Experts of a small language model.
Experts: 64 experts in each of 4 layers, 256 xIELU neurons an expert, 2 picks a token, a sigmoid router.
Below are experts of layer 2 (counted from 0) of a mixture-of-experts language model. Rows are named router (the router's row for the expert), up (a neuron's input weights, with its number), down (a neuron's output weights, with its number) and show model dimensions 0-255. Each number is 500 + 40 x the weight over its row's rms, rounded and kept within 0 to 999. Numbers have three digits each.
After each expert's rows: "mostly gets" lists some tokens that are sent to it at least half of the time; "comes before" lists some tokens at least twice as common just after its tokens as in all text. This comes from a sample of Wikipedia text that the model never trained on. Tokens count by the router's weight.

# expert 18
router:546434474606509527529471516480491464470539575443522491511540537480507475536494540547469524519551516389455537527427487489537495469450541557511506565505563446493484479487527412501557485539507427562510504487503479481516444579451504413419461531485539506454499523506440458417473531566464539504480511483541507424498514457433523467457492463522474436519422530436559505484504491475490476484475549459512471427470475509467522476549487461432467454576546568467458484553443460467524529465565538481516525442528438502506514433448442565440510464528476522500474477488494475510489484500520482553484476517479530613472473482491489488532507519432457493461521506492548487470578463419483510470429545506472588498578452533522498502486542485457471489535459500513524555461549474530570444553494527
up1:523517486484559517478497489457506510472461513506492495529463479550484475457488507479430457545502524423477515526471485543480495570550425448500499518524505471476489484538538467454518484578489432467445435488533483511541531519453550476526517513511492483516453547406444538519433551484470537462478565606563526483465515492453536498524478540501448529513556543450482567523570515417507551471577453445498560467502517527479566419505521554515456535527516410560488513530493483467531523564431557535543526503516590548432525536505483467450498564557508526582550477496454512486470478453553466484461501497537481448547475506445553498497503502552490541535564568559516488637553474529472471478438530477466468531474485491437540562482507537484482536413471474482478500496487523460474579517561561
down1:485492543498457587477539541574477495510490478503558484460507555494498456460444527515469483472504489436470425476591445480446445464513497544458500464543458515508456512476517538476530517538532457492540502471519483523498595529510424532596540507487517474483513450484468482482516491523530439477513590534530461487577491468509518434436491450582502467481455410555415450444508491513500452482449485515430502544535537474515502540536459408495478446457533476539490481483451604438531512501546514488581540499451481399451502455478522508477498506490442556494536487446574482441482421513534493536494513497418460453509477476459483486512479514467447525503453572458533512550476519432612511491478480542540519507421536472488427445404496481517568494510429526495507509510501532531492508515472503
mostly gets: " years", " October", " December", " February", " April", " March"
comes before: " ", "000", " of", " after", ".\n\n", " later"

# expert 2
router:461445458524501500475494519506459473504533508425509479467514450496528512497546444538512491515595398374529525502517525560561467539507550507532523587514549496496446488434506490523552502515459408512581457455476535493550512519524556442488478516522535495423482497594384491544467494483513557523479518471488473455488505448526495477460449413498566510530510555527529486525481460404469451521508585432512506502471477435448509490501472454494525497494495543527513493552435496537537473499522531456466546470551469534511509518515442523416531541482499529493482562535465457541585550503508470476548567465571525530541451521572560453480490485481505477549503439494507502525551519453466514484534524486404514511583449476538505490493523478493493478506492498535522570432565453604508483456537487
up0:429473512446549594506485452442520555472463520508481553502546518485557519560530457487536501517510478496510436509540526508553523523502560423583510599487467463543495561534572537537494586484503460492535513516496447473402486525485498505459491502535530559519503484410470508515505515516502512566538515524448518521449460496528517559496466547495544496523489458535595508619464469500469488492520495546508526532484489541512472467504478564486494459642551488495477556485548498483547494549527532522534469551501517444599576563485551484514538475466462474537502490483492556530508458525444510499579489506397531574481477504521482485519565495472481462576528589479483486515500519430503444512568500509525542441479464474495482503585497480427492549510456548521540499480490558457496517530550585
down0:528404512528573410481511467472451426473514528475530534561571551471512504542514554485504484510466420496528491500448534589449556455609507548527443492500572539536561481534510516494518511521406521504535479456527552503506553458498514507604552511506531481475452519544427518546552450576569532436402523562522493482527492539513467514572418547528421521537572481577488522510504509470449454539468503546478482462477487553492465529519501501503403546502473457487490516439516456528544503542539474432477470464462528496450508476464497521486560553463436538542576400506501471454491500518461506501514484491567513487515529498526462519505427540485513534574506489510507494471500489479541537532541499396501515483477499504508546463535511490550486543544571494536465502472507521498498499443548443
mostly gets: ")\n", "\n\n", " |\n", ".\n\n", " |\n\n", "\n"
comes before: "|", "-", "==", "The", "===", "In"

# expert 21
router:564509430509415522524468530466540474528574530425525454447462521496549515481502459519471504547578487468504535549472530538540513460470547575491556545496521466495528500435535461503516472460549436549519497475463448514505466564497477480515517446509521521470487580575452560488457519521488492513448549479545510479464439519453483448456492513514551457568499521490525459547559444415515420502504558469537455436476522496466516574533450511492442470457496533539514490490506520513618471483541504455469556495492449496571502490483475598462546511514451508544427499545425448558518509522506499548535480460521597513457556525462560543493471487463542461462548455491590472456529518465509481500478517465444568524510461506548546456490475516520538451514519517545539491449479360555502527502528528
up2:489506511490474433510504498578510485485538471525394502518514496502507535493477443541553395569470469439544476456518494531432471481482540472452566434540539541455512514517529563525517456475479524525517517431497488485532485562501448511563515517526459511462492465530568587475509527435494535488528547445471449478502539578430521502464606443495522447462511489460483525484551569548507383545445552477496438607558404463480556481509516548507482494461593510495439473474488461533520534471506471504474487506559503516544506481534556427461548537466443493554470516467475391488490500444499479470520530533547456546523500479494439490568484530445513555519579485507468528468506516554497464457583499469482470518461532504479531473504469462528492430447505527434525476462571476492487497472505508
down2:431526480560514450508504518477486451405469571526499523481535464533483483500535513441475556464493535511491545574521486495481493483554437475499526491460507460455583431530456515479489536498530496501506582471461474457435427519475504457588532473513523420490495419509585508499557472471476448559512486509586501423506508497494460481526488469482415503457536544457520458550477460468461562473563528507507499493577553445493409588468530482430527491448539502528567472519503468512510535549524518532520538559446469525522430489477522530457515468406456484505468539414484530499409483534451502506502440511532540443556477425449478519518485547522500528373501536565502541531510526483504446554461474461460492454481513521506472550535508498463541498565538562563516482517556525488462502460505455
mostly gets: " L", " J", " l", " X", "-L", " Animalia"
comes before: "201", " |", "200", "202", "199", "198"

# expert 57
router:496532473508472518565521497488499415471563517472490505481430490445575432541497514530525524515571447403450537503504554470505517499495534482505499555450588506526503479467545527524603497549465442531605495557514436524535516489474566491528511444484574482510443486515417505545502479503525517507450548469511541489523473459524499444472510466479495477494500472406524491457481429464513494507479546503524527450572546459442439531432491500471523489531433553511402495467452524457503528534587532492512542425475422428577451474523421565447502538448467506521439549538462481545566537470538519538524483463494618532488523496568474561513498522450505503467543481502501456484463483495488526489483587516473532523562451505495462499450542511522480473548485509497516537431492473540473484450537448
up4:437495467536491479355538444505485561454521593484454532502471486501465536486479581488484526490462490536535504462488577548516489547501504419502474522440501500454589553499545491492518504526446514542565498491549518540508574534441534489504501530527547441524525498463469549501509503449559545533524532406464503568505525450541473543518463466501501493447467497446378426521523451460469426483597526466541523510531435487466582528538484560476457455499442459528579549546572547516505573492493450507494532476537466536536482475486520519455478444463515577502482509541511504574569501477466521527551506555541573513535471556471518512516489423494497503475544449505510478533486492539569500498543557497517439508578558525455535524498532436460497503482517467514506474529484531436554458512517503
down4:475549546520524487461492482464561444471450488494514475547486499429452470546531581526513478514416414497519525465502509531458510545492548477533518472531536501484436605477510426469547512454435540494530512496454535540508527464416533508532511520504472477490572545400513569470483525532443526532487536522549509486487492488547505543442500492538521507548520446395525483505578464533501459502513507444547449469542427557546477553586526511468537445533500506487504443518476507523539449513572471483475488520493489570527489439470508475488509514509554505566508528527465491516523500509421426522560361375480569499506420535485492529587536472479483459492461523531550525537462533461511442484520464453505545486549571539548485540524502483522539511515581519483562442489549499462497467503502504
mostly gets: " |", " —;", "};", ";", ".;"
comes before: " ", " —", " −", " \"", " +", " %"

# expert 28
router:502524428556462504555474487483480489475553532481510546454531497476541444535452465498536479533540475464477493501518522493485539518459579523516552508497497517528462507456516445515545468526467408522575466527551479482522453520492528462493475465492533490479440524581493522493451473486476474573493486478489471471463449485465451460422526515512503513457487537497583504517487437435521488443463513481531527465510528468460436555494452477458509472469508519548445427504451564500576479499507563465505530454556461439610477498464438482414549492518494529547477571564508458493545567449462475550530455466569485568544487487504544483492491542440521504473512448406509498531521437433459550479438630500435556557507472462525466485491466461501560493524485461538583525468583413574489536521540512
up5:487572493457558487518541481498487517544484478535456491519545555521511454441623537486484547513470537501473564462521518558472555495540495528484465419524456440501542446482570546553522529535480543489475431466560504422546505453401486528431486455499449551530445510503509514528423490444556514482550448572455492466577451409550507519502483470472586533455528455516519515452551496534521477496515594509516532538500510449521489531450517500520491518587495464541531513423548522508530498460512453511529512559494504459530440521527481456504496486498483496519519479450470463500532531457524471522416507491478451458534459530547512450546554445595576471501550469523488524446463480516560527517483495511561421504499541476508533535509467552469503454470518565494547468574496381525491579495519477
down5:441489501436543489511613477529499496500514507489506458508568452489513507545463564503478579464488491464515492432546467509476461495548530516563501380509420512441442556560503566492528500485468514572387515504569519529532555439494502511547529453459448542510488488510528437590471519494472528550528509513522570495537475518505474462510533458463506528524573505478498549446492495548460520489555479542491467497526523523495481549540541501591524433486540495565459501504461475530532496512506518547539479567509518464554499542567471534524491520531540542552525498513484513586549495538523552451447590421476481445427523488555471475523427486571479454510514401429521504514584459519539483512484498483518493544453485508482561467425492463467496403503515521526551492510486487546428497470438540
mostly gets: " with", " against", " by", " alongside", " among", " using"
comes before: " the", " a", " his", " its", " her", " their"

# expert 40
router:532529500613466521554490502461459469509505509393538493454508485448549474578532468491476448508590468440522522483485498533531486522521540497532501487482541483523462474481530483477542492485427434574522557464515512511511496525541536432560501464509562514440511518488427504420399542532545486436435566452474501507486460504440415487496458418501474451454542536485526449493519448361492426478480507482478541507552457534515468517531452478530506474544531534458431491510487531474609510484510529478548567492500414496591492470503458465469564526544451534574481544523447499562559519495513477537511442498544492518481480527501512463480524520457508546507467458502543464546517504413543506517447545483445531507543559451548532485484528499550446502504520517567559470475497467557534506526467518
up2:477460473407480446510534493507502446437485515489527547531488463471395506460526546507439526523468519522516497504498464498537489571475507570467504538525387497529469455490510465544456534509496532486502520465494362455450478601454461473447539473453489504535541447493486533505444471506502487462493517491505473531504483534531408442538528552476480561525566541543441458457520554498442489518587529454449486529527501503576376464452488520518544426473500524456484521540517570418513551427471512436469417496508499527532596505503552497467575442561421419499464504510541495445467458436451518506525505453456551443504455469466486536500469517465504490476499539510537491525516534475482570488564479458502503543483523496535506538525468479470467520458524516462446475523543529484430491476501527
down2:429498535546524509546460550485563452469480417475494489445454491490491495580500504504496525466498465473537496446527434488513476513525503527523506559474481483420495486538568430562447470530480494442494523472482525450444527471511466516507526476408547565487487509533476521514483576557485587496477473566470472561515511517486469493533518479486570488541528548496552473490519471478504489491502445500445510537493460533487419418525447531499517505493493458514494504471540534516507447486512528480414510552454525473538555526451546510645504499535426496495566524438529532469494419472491498492536414483491480511468533503536516484500489508452444465493586454429566516526512465457473541435520527431521462444510422499544524470405493448472494539464468465545461493402559529472445552523515369
mostly gets: "–", "/", " −", " +", "^{", "_{"
comes before: "201", "200", "202", "199", "198", "1"

# expert 52
router:523528450569478503542484551470553441465546565464507504508497486535522463472471437476523525516517466465506496506458488483532497478488563539516516552494541515514465525474543480561577508542497488521620504532548498513570549574503502489504492471535471453415540556500484495497431521545474551446428484499540538511499489423490472528377466489534571538516511532455488459504520462403557439552451544493539465460543559483374528515532518450531537431568505560502521498507498534494534431492522506468493552425528421461534483504521475489477533518489427533604434479549528477552520516490483452519491449476516574551539480508531492469501475558464499485465542496468502497504509478471491451516513521494437533516518464430537506405508565463498521531464490451518553463479526454578501576547551428
up1:515585464521544517517492450498491548480448504416488490474467520476480541466458435516457526502522458442517411503489521543526493610520537457543511523485478520471500406500494466520564512513580554568492517470526480458525446497488507504470453490506513510520449490393485491454597475488479500498516541473457517564577478519570520466540455549479454488544555465484515516453456475541529514522512487469537535500529518496501567458579448530552489518575523555517542519543501458543530500499384494559482479520418528451550539480495501484478510519557466514504545526502539407530541486529503432488508513456547486520492507504427519448546491466585513450573496509600492441446515525561471489548555513490528592496528542484478423458455514486486494458532448499578507556425530456546475426498525523
down1:410505497475558529495470450559515574536511491501500529483514440536563438538538491528491547492510488420530491549486546553545470441538444556548436540463561535536457518536478485503522482567502425467503448552481479518497480507537494542501491450455470519484560455488533439511517483549413500502520517558459555496511417514478395433536466470516472501553532460487498577508518476431475542499508518514524490511477494447531547513442525540505468453455482434446419557472525561493522485511473558553439558487474471541538535494451447513486593493559535490445497518563546491470470544544522502478450509474489429538513553469451440440578458490549437541454501464438545463523496475518472505490467500576516561462487458596501505532435491514555475549544454538546546468564484470546513467514490448
mostly gets: " would", " can", " will", " could", " to", " To"
comes before: " the", " be", " have", " make", " take", " a"

# expert 54
router:563441470556503537563500584489482500484535515441526453474506522440562427443492444460476521544562471490483504516484537449551459458455583517485494466497482522521470553401535492566526468547433367522530492476541487536564488531475567422511471413503531526479523506518412508472497526541495520481421514480545493447422500501440444486434459520488514495461500531454534449460582530406520478466506564464537525461473527486484528521501457468468487502510543579545387443548502532559537495470495536427440566452485423478532490543534515566427524455516496514515472520536461528515485545504469487570486532453537542562528498483505511473484479519489515465491496494468490493458500469464497503487448543471459494559551523472528503509446538459509462435458480449478563524462557479534471460484479543
up10:424458438486465476502492500556520552481477543510520506537517475472533510501546556542537507425527495570444492513570518574488508458499519528562533481466433522418480590547533538449507450506443473471464463491532526496546559508525456517465518511461517454529503527513468488408573512513527577493524471396486534490511461468516471499502506554489499431533503479441361461554497418490485559525544575501478531570456513479488492498434474524438429458500473492509490422444529546486492454515506474446488571540479505482441515445539489505542507514542474432501543438491542456512500480513451490545539526413513518528515467543513525517491529500511545536520515515518500501557534552506468508520530538472552454459448607517467483588476569460511457411498524470496521516501522385522486520419541492
down10:494522555466484489485444463502496554540514529475494524507465502475521541546511490486528490515542461523501507515466538568503511435517491472557500529497510546492464540480545502495563519496497525535521505437499561564572496443529420469551495519430499560488554498525487435491537525422495477453501464502491558475473607556521529553478557475494490482523514406479514515546531504494499423508499474473364442491407499492518484507541511540543511594455546566544404494510438566491532508536520461508513544465533513484528491482494446468553461515532562565393488430494484529542525531434549484385560534547511526447542484585559520432507539503492516430452511496510555522461459519488529442478483450468514486491454500534497421463527506514606486449459481468559505549467497473578530508501506491
mostly gets: " out", "iting", "izing", "ending", " up", "ends"
comes before: " to", " of", " the", " that", " in", " for"

# expert 5
router:472448516530459530507450559522539495507541537464557465482485469493511460556478500534450521477518480441469527483413478463481480500458526472504520517451531500498478482481582468484509466560448428551581487485487450481515553573495566493517445476466515499475498485564439554466500503581535507547444507535519497488468503473463490450486514425496508516431505497412519462469489457457518493435459576496514506442520511433496471498539483518472492438542555544541488502535467554546514456521559502449467558420506425472530449516438434570446533528493512513523427584497485478554541540528488492536468449468552583524465480531479548516512505534399544441508523470402548482491515452459445541505414534520414546503544468476542550435491483501454505466549577489529573486421515468558534550498493529
up1:470509511525502489436542548536591498534510519446559558496523458604535492506487494530557567474502501503516521604547484457438465567465571455480485498491494556450499503469485518453520495446436472561431456555523451496529518533456495532478516496534453441518455502466542478517456391504514537539497463539469436489504484460498532525496574461502509533573529512459499451462511467555536509551471462496471515517464567533532459518489520477441484518533445521461465442475453532431498543495553480491514517423501482461494525476491470519490475481476510522494537486512572443451493476532429524503514465435513544561475491571645536496582500509560539480441478489436578444570425532548518484492469448566597558520481471458553423505498500484531476523526534496488422517525530461494465502478484453
down1:496435508545513471464542479549432487433460522523542424544389468534499496446546465518528476471498546544551466556431519550518463480517539538496578490519486525516543517491468438447519506495488384563505465465552520513522497470484465534566497551440479435519582509511537550471456578515439484508519521555479477520511529481527513601486470504530481510445535438529538500475546454536578496473560517513532444559447427501459520570549476519490511517455500519507479485533538483566517456572555428432516478497507493456516501502529482528451517475443501505560586503525510606520544426503455431505524498513545532532529438478486481523457505440462493506472437496467558498559508557474618480488547511468481451513550471490455535520496511427480455495461583538439489479477481525515500535482481524
mostly gets: ")", "),", "}", "\",", ");", "]"
comes before: " |", " and", " (", " is", " –", " which"

# expert 0
router:569483475554477505551489576418500485424526553442457475537485464511536485605509494489490492526533499468451531469467485494533504511500575522503460540479526453464499465467507477484581466552450463454573443471504511472528484425526561470503479480487498496515515502471381555504481521522463554472456448541502516427415490509487469471495535477547536487503517575387536505476485428447504475497474533483522510429541536445491484491435474478527527482481481481509449461493477520498579535475530557443527525476503427464539466514489437527489532514492464531552458482518493467572506565498474458512433508498557559592513470463522529494534503476425517521446516447450610495460494442356477469450514556487465510494520495465509476500495502521455548443523454503487549482412521465523459553518426454
up1:571512542474473514489484468559497422580514492495458580515532526512547480534538525428480505491514575489492499498504493510474448472499453562560450516535461532447444505477489513506492460476472518464577478582458472541466549503473587433458559555494461516487485540516524485483556459460478525467474534470472433512510499616461459490547457528473597466500505534488510534475521566428493491508483532466465452525492534429496473504478526486494485463567485501412526443579498496522496543555436569505468436503503596521521474449557458582536431544444497476468485523487454559586487515509552512475548464485519575487512540403463534530520543516514449441495470536552479541523464504493446529568515484515580530466527456545520540488495509467476531507507433522496532552549492512465544462568584456
down1:449569472583519449523538484455483528463523508508547521517567414428459463406558507475573456472505521516537441491495543505497500473499485572526467479475509479528466437481532538585511562474527485501466489539517453484545473549529484474460443526610545523508460454487503575485531494515479519583506553479527512514406524479429504484460542549522442502556472475525510477497573573521508484511497539466552487503544519508460474576490459417446496471562482487517512458529486457531489491567458528539485543449497488451432581458455449486404473466525534434487498450421495556454425519539479501496467479540528496463464491532489495496446482499527542531446510498549451501514449535419448440429451473496528488469441537526452522579447478527522509449494510549537512495453482444535476576531507542
mostly gets: "\".", ".\n\n", ").\n\n", ".\"\n\n", ".\n", "\".\n\n"
comes before: " The", "==", "-", " He", " In", " It"

# expert 35
router:484481453544395487524447592422553437567536532400539480484482505483554448484532498471477484556488450395471506509474505468491498490447516496499474592526513498533495556477554464503545482517459412515569449437493429477533503524460494425446477485558571479490498500574451453472501540542536526488450457519526508453497461497471458462468464460460471515469477513496533499537553448472520466486492555478534460513515519463502456511495455456517505483444542554526397444525497513522502480503514575448473563428487440448595484493486490562498521466512498581558420485526532498568543526454513485503443507442502560557500527486550527487515531562457548511536566477459563508499528517449507474466498618530439499551512517499530530480423544534480490518501535507463539517448542488484474505561478528
up0:559467519481539495520517516445526525556519490436517537462559450445474465459441454530511519403504506501492488537473512518505447560566539469572466475485482472498495546500537429419563486521537472499509486586449524520474427491486488511477460491496457480509495486477458557512555508499532493528472461553523465554524499411566461480542515533490553539506491532483447497469512519486519481480561506478453485518501442579562516500467566601438477474568465535479534514439584425511439508457461495494459486419564454530502567521530517530506464508541436446484504505538545405563467474481505484513553566474503514510524566497609516390508445477472491524513505471505516534522540462449552552458536519434466500472518463548522556470537544561476552616499514582452459508535492522517493493510468527
down0:479430456488469514486482540482504495510532560483539499474477474492517496514511556443510492459483577453460452471520525578536532404487517523470513481565558468499470512549500530462503500449457474567493521548522586539549473539427477364507486460450516514452502482528501443445586425488464439490514434485459486524462445493466489461547498526488409470447505402470503425578564486545554468523527496512475514551553473600509512560540500442524522493430510502513501430447537479506497526510529451494517460488481478493443474445454472461517497569483505497492587425538488496490529468449434631474495577491528484439510475468578525422468459514473470503525458518484492461484514508455539544488532482553514541508436509478426545496463489475509500522546466503478543528515499490577482494560513504
mostly gets: "ations", " species", " members", "ians", "ities", "ights"
comes before: ",", " of", " and", ".", " in", "\n"

# expert 38
router:469491445544468495535477504498497466473493514478538464474542563528504513491445526475480516562596442484488498469514528457587507523538595511493509529495570486524504521468541470474545510583487415511540525444471488528480513497453488456458464485467498538449497538546456511530371570520527518513432478488557472470509547509405466480510455488584531519500476526455504509460494484461494451530542547461572550498520552521519515511466461529459475437475503551512421513521427505503546480518586507405478547473537484482545463484454444506451481510456424538525417534510530469496579483477490468538482488503510582582535487481456525465469542528462502542495514433468473436526557473497428500503420543525415592496603540503517470494489528464478517474541482517475503537396517465575532520505532508
up8:482529484481548489537511453507496470535536481527532549485438534445543543516492487600548531508517443467499505527450495484489463537543507492515487511501523449455402522541445493542456540545532508537490479472523541540547438444557521486494486499489483488541543463479465510438407462469515527482447450470546452520525457495548512440460548477475539464525444510428533507541491553488515536520521508540518480490494474512482412549530503424604542441518502535557424541422502505494521429459604504488543536533447471481524465527502544497470458583529457481598510496521520567417528494535544555493495510471502459475512487486523456410495503426538474499406496546523498489520486479474518433515540478404442515536520451573468496520478493490546460536448471556613538499439417558508531534473474483
down8:461424458521597464568483532545481487464557440444452492469463421526533494538488495519411499549475484431536521454521589514505501531514516483476495567528512464507532484486500516552422561537430466486553489558531439469561536495541435447493564492415508464506547556513486517534547502560480480475539509531494576520465545398577390508525478451513474450491497491451495453470553510554500469522516541473470569454503527504485466490524538572509488526474498519524512475508483439498516476513447564519479466528480515564493459496527438513518560614465499530480557483409445465547484526496525556447438455467554517456547482508468469488479580509455457452503464482552499558536473530572431525512473565528470476496546448522481546538522499550486487433513486480541537517548473522472507493458459486
mostly gets: " that", " but", " it", " which", " and", " who"
comes before: " the", " was", " he", " is", " it", " they"

# expert 20
router:555484495502502512544465486502496414510540476443445487476496498511486505506530503510547482492586515470450550509437549520478490500474550518482541510513560483497475538480496467482524474560495455504588448509495432478519503509512496433466498504487483510422503521535412510439501537493478510460450488497502510426471480401494490414416472488519474506460520547449545465482508470451456507480488535494495533489547527465499450473541483518507499493517571580520419510504517476497574454499567622497448521439444452544545473411505400572465545512526481565509462535488438473518546535511541477557529458490524577582553480483487490471534485565410549554482505476479535486494569439446495488517449507521462498595593479501553521516513501466531538448507434461444494550489517450595471467523550439
up7:506493526531527507453473474554462555551514577526551477503535516512466532455514514484533515490398459528461502511448434485564486479515486533516555540513496547450479499495510472486529505449504479605540510430508456492459499494441463565546491485550442441504460486492523535533490522531485444457529528546467486575532503518510476579443488507448510501577482511462495495521553439536510400495412552537496444498509532494542504498591428551468521534455455482486501525459553591552518539418565511494442564493494469505451508520533432515519443468470521401488457460433538501563459447388564535572473484583542494465528507499551466483478476521507501552530430474615462586500506534519493520547548526501523489431488543508490498518506517527500489508551523409497489516451504451515495519478505473
down7:465501467592484490523453498502547522567445522497481538534432501455495494521492417520397443545451499515529401508576435504504534456523522510541526423538498515556434528521509583485484535496487536474487536500506514516485506490493491472546493460540549467469506451550498524544515480494519415472411487431500548485472540481418460469450545478533485523478491454449470492441558463451465451492488515436485519520510542441536448503553490504520446549459538531484455480606415530420454538550567466548578518475544495447531508594525554513458486496563568461536412476435522499480530506456430493501445549511473483446495570526459517514497492440544487480503521440548505509525543490545484547574547437538533502544486536514487490543545501535431493449465521528478489475469485467462540519461468471
mostly gets: " After", "On", "In", " On", "After", " When"
comes before: " ", " the", " a", " his", " this", " January"

# expert 59
router:512520450511451563534449506472521511513528508455560481501475503509563449520485459524458496502500390507516551532464555493510422509410548498550482568503520499473518537469528533495514460518470409554538517438505458515528520585501514422464509501476501498453459528530451464452508570525526533498527567520521503470462473478499405525498487483471476514465470526488520456544524458443500475478534631436464536462484518433444507503510415562488493421482549523477471481510460553526612514457511499459490511420495477455539479506494401508527620493504460485535464488513534512600495586512477483563515484478543531543491473488516527476499505495479524508470555465441529439568549480424440527471525494511472520608538458451488478434520539504550495462518483527483581484450480428506513515535527500
up4:485484444520448458494539472509498477446557587478544538518464535504518526473513483535585539541449511466461462477508511392468493416518552546589518451511564439532492499504508538563522429509574474482556517410466455576450418519490537448544451534490558544485533514462517461532526557466473497475421460486457516527474554532505501556481477491512532462543505406606473511553501549451555509511567624532478522525476390506509489521474470506483483530577506529526499517481485495491530429545504447496499467516474503492526437547431605499453516505481488512483482527495509453522491458496442516511542479515472484503510471567451500461522553509491502500457507498515526466513531506454521505514477526491563487448456481422562500579506507430507463424574470553490511512438518545541539471514525542
down4:548543529538500491536450516469518512462407537441420494561532502494468509540519496487414498438512538502502511475451413555522469525461468557456478454501504473558411477535514516466529474490539500521450542458514510503495500504490553503466516473481448492475529448530485508470556473522491414529420495498463397462512483504536530528482527561556489577503481509533458570450505522494483462563531442488528541547464457466411524494472491476425406473517467500549532488453522498527524471490470479498493483523497446498545537477560505470510531473527495398497475549481508546567537592495460503490431477454580428521486393549504541536541490595516515509472524493609486554545573486517495543556468502556434421519503512511522553480514488539505407479466428556540515520479518498460471515467548502
mostly gets: "200", "201", "202", "198", "199", "197"
comes before: "0", "9", "6", "5", "8", "4"

# expert 30
router:528444485503476503493466543423476488516528596432572504537420496499543517504539435550487442536586507482538509478458483454531524485436545472558529574459567508556459455421525497472561497500478429489623509486487487516548500466543501480491545446465572483455484528533419568470421522495497484511489518530595497489460501478489453422539459508473525454514460510452555507517590465467527471456544558466565513445522493434473487511502448513496518511474556555520491470472458513487568453471548523487461489440500443527561493470501507502484531458551483545492451507558485473489555538454504464542510514517495511557552494530499472514498507572420494497439472432467559501467495410465478509466438589507489531553572498480577450497491532493517534426522497440521535533446481474522501536473553496
up1:494522523533513466423540516508495445563508512497513483494516511526463477481505543489519475446454508482507471477512529508445469464509414482481457468482473564485509520480370465586523485385485507364489521554524451449543490521521496560456506518501498578416494446498594465425474491480526469525435478497481529495523564505533483475485495491532478524513495465450532527464548531580541515431497484448543471513482532482460538577485446505545575433527527468449480502483485505479529545401458535530475523449500505544506495549466496457518442482544468537415492522512556454503548468531464459512506526490435494540447496561475559499466527463415551472455512484492499582452527445433425454475512542594521464494488464569527479456479536479477536453521558515557524448501522583463503479481471525
down1:482431531495502497558542540533539517563528565532446454494568559515462520473509487442495519537542530562525451522542579512418406512486446460520448459551502501567471543552457573530476464546510484530496477518481549480448494454521531507494486578546474416561449481434480535547463468497507588497448532536457526504524577479444486555526488536525550526509491517534469517527497575578465506422463497419475520467480556456489501506532501449475511465433490528484499526482491461479445516519472615539496505487529472551482539561457463434538442532443464566468467452472521526530488480473484559591524492464544510551491481460483523509500510511484527540528517495501509500475530536482520504572483522480452539576510559593540455476398479482524503468515556620524502536552463454498460515497492477
mostly gets: " is", " was", " are", " been", " became", " were"
comes before: " a", " the", " an", " also", " not", " \""

# expert 46
router:499445443591480501469514597473538462444503546415569529460542543507513505569466529545470506583508477463454527487518470498543479478453533556469507559489549446514472496473526497490565519595488430472560535494519443494514547490457507456472439493472587531500470535517460542440530504530562507474453542453521522483463504496484494507473479484565507509449441547457562532545533500498499461440536589490501508515519482493472480529486471431479522485529484561465474509527426554479514481535573463473477507477490485473588429441462447573456585497493421525555496555563517488535478521486517440524434510406539525562570456522539555519510507560428506459524477475451488395548516517446502548472496597540467503523564503430515472503501511501467501451471451477484527532477547462518486521514482506
up3:533433503505498528530542464486514492497486449530443471464495403526488464465459490462537424508548467506437514494506469496517534516465456496466447479484457497495531541443487499549421539523530492495498485431606516530439497498492499541506473515413550494483541496593482571528473570528419533493452499516483529469470470435542474475504539490542522553500467480514560417359467513540553473454565562409491583495568482497461552533578448519502496433523474501484561537496537460529421538544513506515539554464549494495472440453403473435500506472462459504466533509534510529490467482507561576402464519464543431543491477480521515478438513515544461493539467488508486522534561540498485493546532472504492512556495505528461444481505500501586446525474517479479529490477510508495608538506566494
down3:519473481522378489529472512525468445531506582521495499520466447444457500537467473479509501467517506490552559535495517520481489512532470480462516536504586490513568447520508519504547451467503574520512497529471476500538527580475448464502511506511524410524550483443532505489485514517495514493510501448443534553491507557522462503465498508434493499472486528491545517448531528509493541481400477559473543539374513463501515502470484519468507594440524447526464516386495510475514524566404511471457538611541472552460495567538495543486461467444526520564477521488509466454480429550550512487511442576552565504487473486529557503516547539553466517492508580527441522516488548453515532494526523517464526475473535419455594443418550486467542541469545469486505542520563546450553535486416501
mostly gets: " football", " death", " business", " road", " performance", " air"
comes before: " as", " in", ",", "s", "ing", "."